From a checkpoint of a small mixture-of-experts model trained on Wikipedia.
Experts: 80 SwiGLU neurons an expert, 2 picks a token, a softmax router, a shared expert of 256 neurons.
Training: a variant of Muon for the experts, 244M tokens.
Below are experts of layer 6 (counted from 0) of a mixture-of-experts language model. Rows are named router (the router's row for the expert), gate (a neuron's input weights, with its number), up (a neuron's input weights, with its number), down (a neuron's output weights, with its number) and show model dimensions 256-383. Each number is 128 + 24 x the weight over its row's rms, rounded and kept within 0 to 255. Numbers have three digits each.
After each expert's rows: a language model's description of what the expert responds to; "comes after" lists some tokens at least twice as common just before its tokens as in all text. This comes from a sample of Wikipedia text that the model never trained on. Tokens count by the router's weight.

# expert 5
router:123107138141167181083154141119091129145116098096128120135116154135130111168124111101124096141108104125120131150118136118128149143136167099131143094140094152111135125098088132110096186160096133145146171103135162173129140134137093099163119124154169147146116116133144162078140135110165116135124127110153122079141153169127111111150109147116167149114135106140114107128095124143078129117139
gate0:134102108106161136128100079144076141140116094090133174095137145160136140146161142099106109086133128124133132126132113100133117103120118144125125120100122104125130100098126129117135098150109172127121119149120108161150092123141120097095126132128136167106164141123141127161114154097143099140092132094129122151109080171172154125128155127104116126146148128157166146144128145110118069148126
up0:142126142100164121108139100158079144115156070129134159096143155165114151142129107118130122101122118145144136105124131095108122129119144157155120122116140137095148086080130130119105092135108160107128127141136104150127104132161139103118133147146130163128134113133133162159104142128134092152121133094141130124135094168148175132136148131134102128153148160140167140156119166096122107124138
down0:143164086163130106123200112084140134121139100143111096130107116139108113135152123121095091083119123108099143115132128153157121135102086132127135074160128129103140117130131106106103140141144111125166087137135115124086127166123152157101151140110125152143166164156116116101132165103074101147113184147129137125158146165167143106113147118129125165138120137122122181144071128139129130135152
What it handles: Conjunctions and linking words
comes after: ",", "ed", "s", " well", ")", " such"

# expert 31
router:113177136116108160166128145138137150110147122103111141169130142141161127098123119160103193153128125120117088158126129156178151161103097144152128132090086152104153150136130182126143124138153145145094128100098151157120130107063128140142144145113089097135087162136111159132126131146130126170171128105147090131121144084119155100125158134151182108091148117098127170137094093128128075102149
gate22:133119121119132175129137144126118151139106097072097130142095119145121104143129180154121125137127081143099098159109151153130126124066130097143116145082148151135124178169124129136154133155152121085127130117092108135157193118123116126101117123145119094150064148096170138139095131111079083148104144129145079157158124126153160157115160148167161147114131139130103150080148119120131127144107
up22:151115137107128131128108124106133110170144155120103175155106116122156117135075097148107110102154130143143115099167151158082147096117142134114106123106118197124146133150127175133149141155159125116116136104146133113127087155140130103093120139156165138153114095105140108137119120143108056141150112129114119137119124154125113135112111127179113154109128120158150132101117071101105086122104
down22:091140124117142135123123128157134185127154144093115116120145132141109112116131122192112173156122091101171087140150151162118124122092185153118158078133138092098136147151139112154143120132108122141117140111126106155143114123149132131099116122107143149128094150095121092147158134109102096133176134131104095119120100138123139103148147152120086091109158130126130128089135188145092113114098
What it handles: Number completions
comes after: " ", "201", "200", "202", "199", "198"

# expert 6
router:099141150111103091159130125110128142118149105070090138116135141100111148125118139132139176141108121098133110099158156152090081093147130116167132183167135123135158126107124158098132109150108139123163114166107149140111162137081128128153100156156152118128120145128149151099143092112146141105107105134117101132103118109136147137118125143122151103112125117107129110104110103119144136184126
gate5:139137143145121092105112100146084080125121104123160120096143108158109134081117117145145156177143110132118128128154142126122169119132148168147135154152120111106086109133161172117122106126083081129117172143135101120121119087139150129107157112143088085108179158158126115133114104091167106170104145073135102118108115144162152111151127186112126150113100104134117145126076123140154164130152
up5:091116096152111160133143137124119135124171140101153101157146148129107133094144114147165110113177153193124151112134139123078114125127150117144105138111097125146109104122126143111145138091136120105152182139083111119175120136150121099126117175137120132165140095175116118087115111106151137090135091133071158096093152160121150134128093154091142152127205167142103158083138075147165164150142
down5:121115128148133155128094153129143146155138114144132105129159139088134094117112129158091125125113149162131162173126142142157084118121100136123104166073070122087110137134141110162100143146149106137080114102162117129108111167148122138130089104157140209149147128123143106125147149121125085135134125125185134131119161152129121139138101140127117121143136125136158131127132126171159076132114
What it handles: Infobox and sports digits
comes after: " ", "201", "202", "–", "200", "-"

# expert 33
router:166109155146154133113152106128129125088124149185092116134151127054152125091131120164139145166136118165133119103114144134153149141093147146115138144126077116098137163095158135175115153132126122148123148150124070127142111115169133170138150140119138098139093107159117102127176145161107074087094119156116085116159121155151114115171163107105107162143086127126078127153147138181161132102119
gate0:109137109132141113123137134100149141119152126136145108049148104123129124145117126108118128140142119149122115116137152146097095150121152117088134151090098156114135100105136122151125149112111132165107134124147145112146121106136150117145113092166144130146105081102114114104135149110121065133160125114099134123150083136093125121152135124147102082092124132128104125117124092120173185127180
up0:096111169145138097080090153119154133079150164155126142134142089158147191137124124131151138133123123164124158166102157134130179117160152166117177138128095078141124130157145138146159138120116168129101119105164119130164098084155145114143148130105102088097106137114107080128116160117119095100173104137153103170139139172101129113127172100157099164099148148130120132151168073125165118140140
down0:129158139140108143122115125123184133162153101108112123093162097134119081147128126120102130131098110115092133115130081098169125128106116150127096167096145109137127152148136131083167134119113147128131160141158154120136119087122148146152143181153093132106144097122112167111154090154104161132117153152102106087122124139151138151106126094136144113127099121124103128157132105154105106143123
What it handles: Mid-word name fragments
comes after: " T", " H", " F", " B", " t", " W"

# expert 11
router:128134115090049096139175127153157113143104101100152101094126137139106116164162136133169144133148137117128150098131141120131111133155103142124128134151175080111124114164120141134166129133150104126112148081089113154150169092122093154107173141143094108157154100145089165125137094103145116094141092104199154133129136154161143130137155115093148109086116152143091091100134093109124144166156
gate0:104122063105125151145123107117158121107095117139144123116159127099142150158096126103124124143121107153136136071123150105138120113146127129140140154084126148086115120116100152105091202124096133146133098122139120109150150095125120132141126140080114106112103141148134135130137161149128150130170090112145128137113164079135163127155105096137096130122063139115104106132117127133170108082132
up0:166169168149121126162087135120136152186122151104138171105143131126126120156123174118145122130098142149096152139120177139109150123100128154103100124133122113173159134097189117149141153139160125100127114117113111121155108182161133131153132118132129149159124094106085089121107073151132133122128181160116132133124073146164124097133149142118092111149134126080127136099123121134128123142107
down0:104144103117158096130127114100133141131137146135101170101113103110077154115128103135102103104174122104093137111157177145109108123093093095140120143141142130132104131136142140127175162148097160100120117132132093148118145102149104127095110122121164095083105159108141114080142123161112139134103145112130146091129181130097153117096163096154128160147132184129094106158135143147138142143115
What it handles: Table header words
comes after: " |", " ", "|", "-", ".", "–"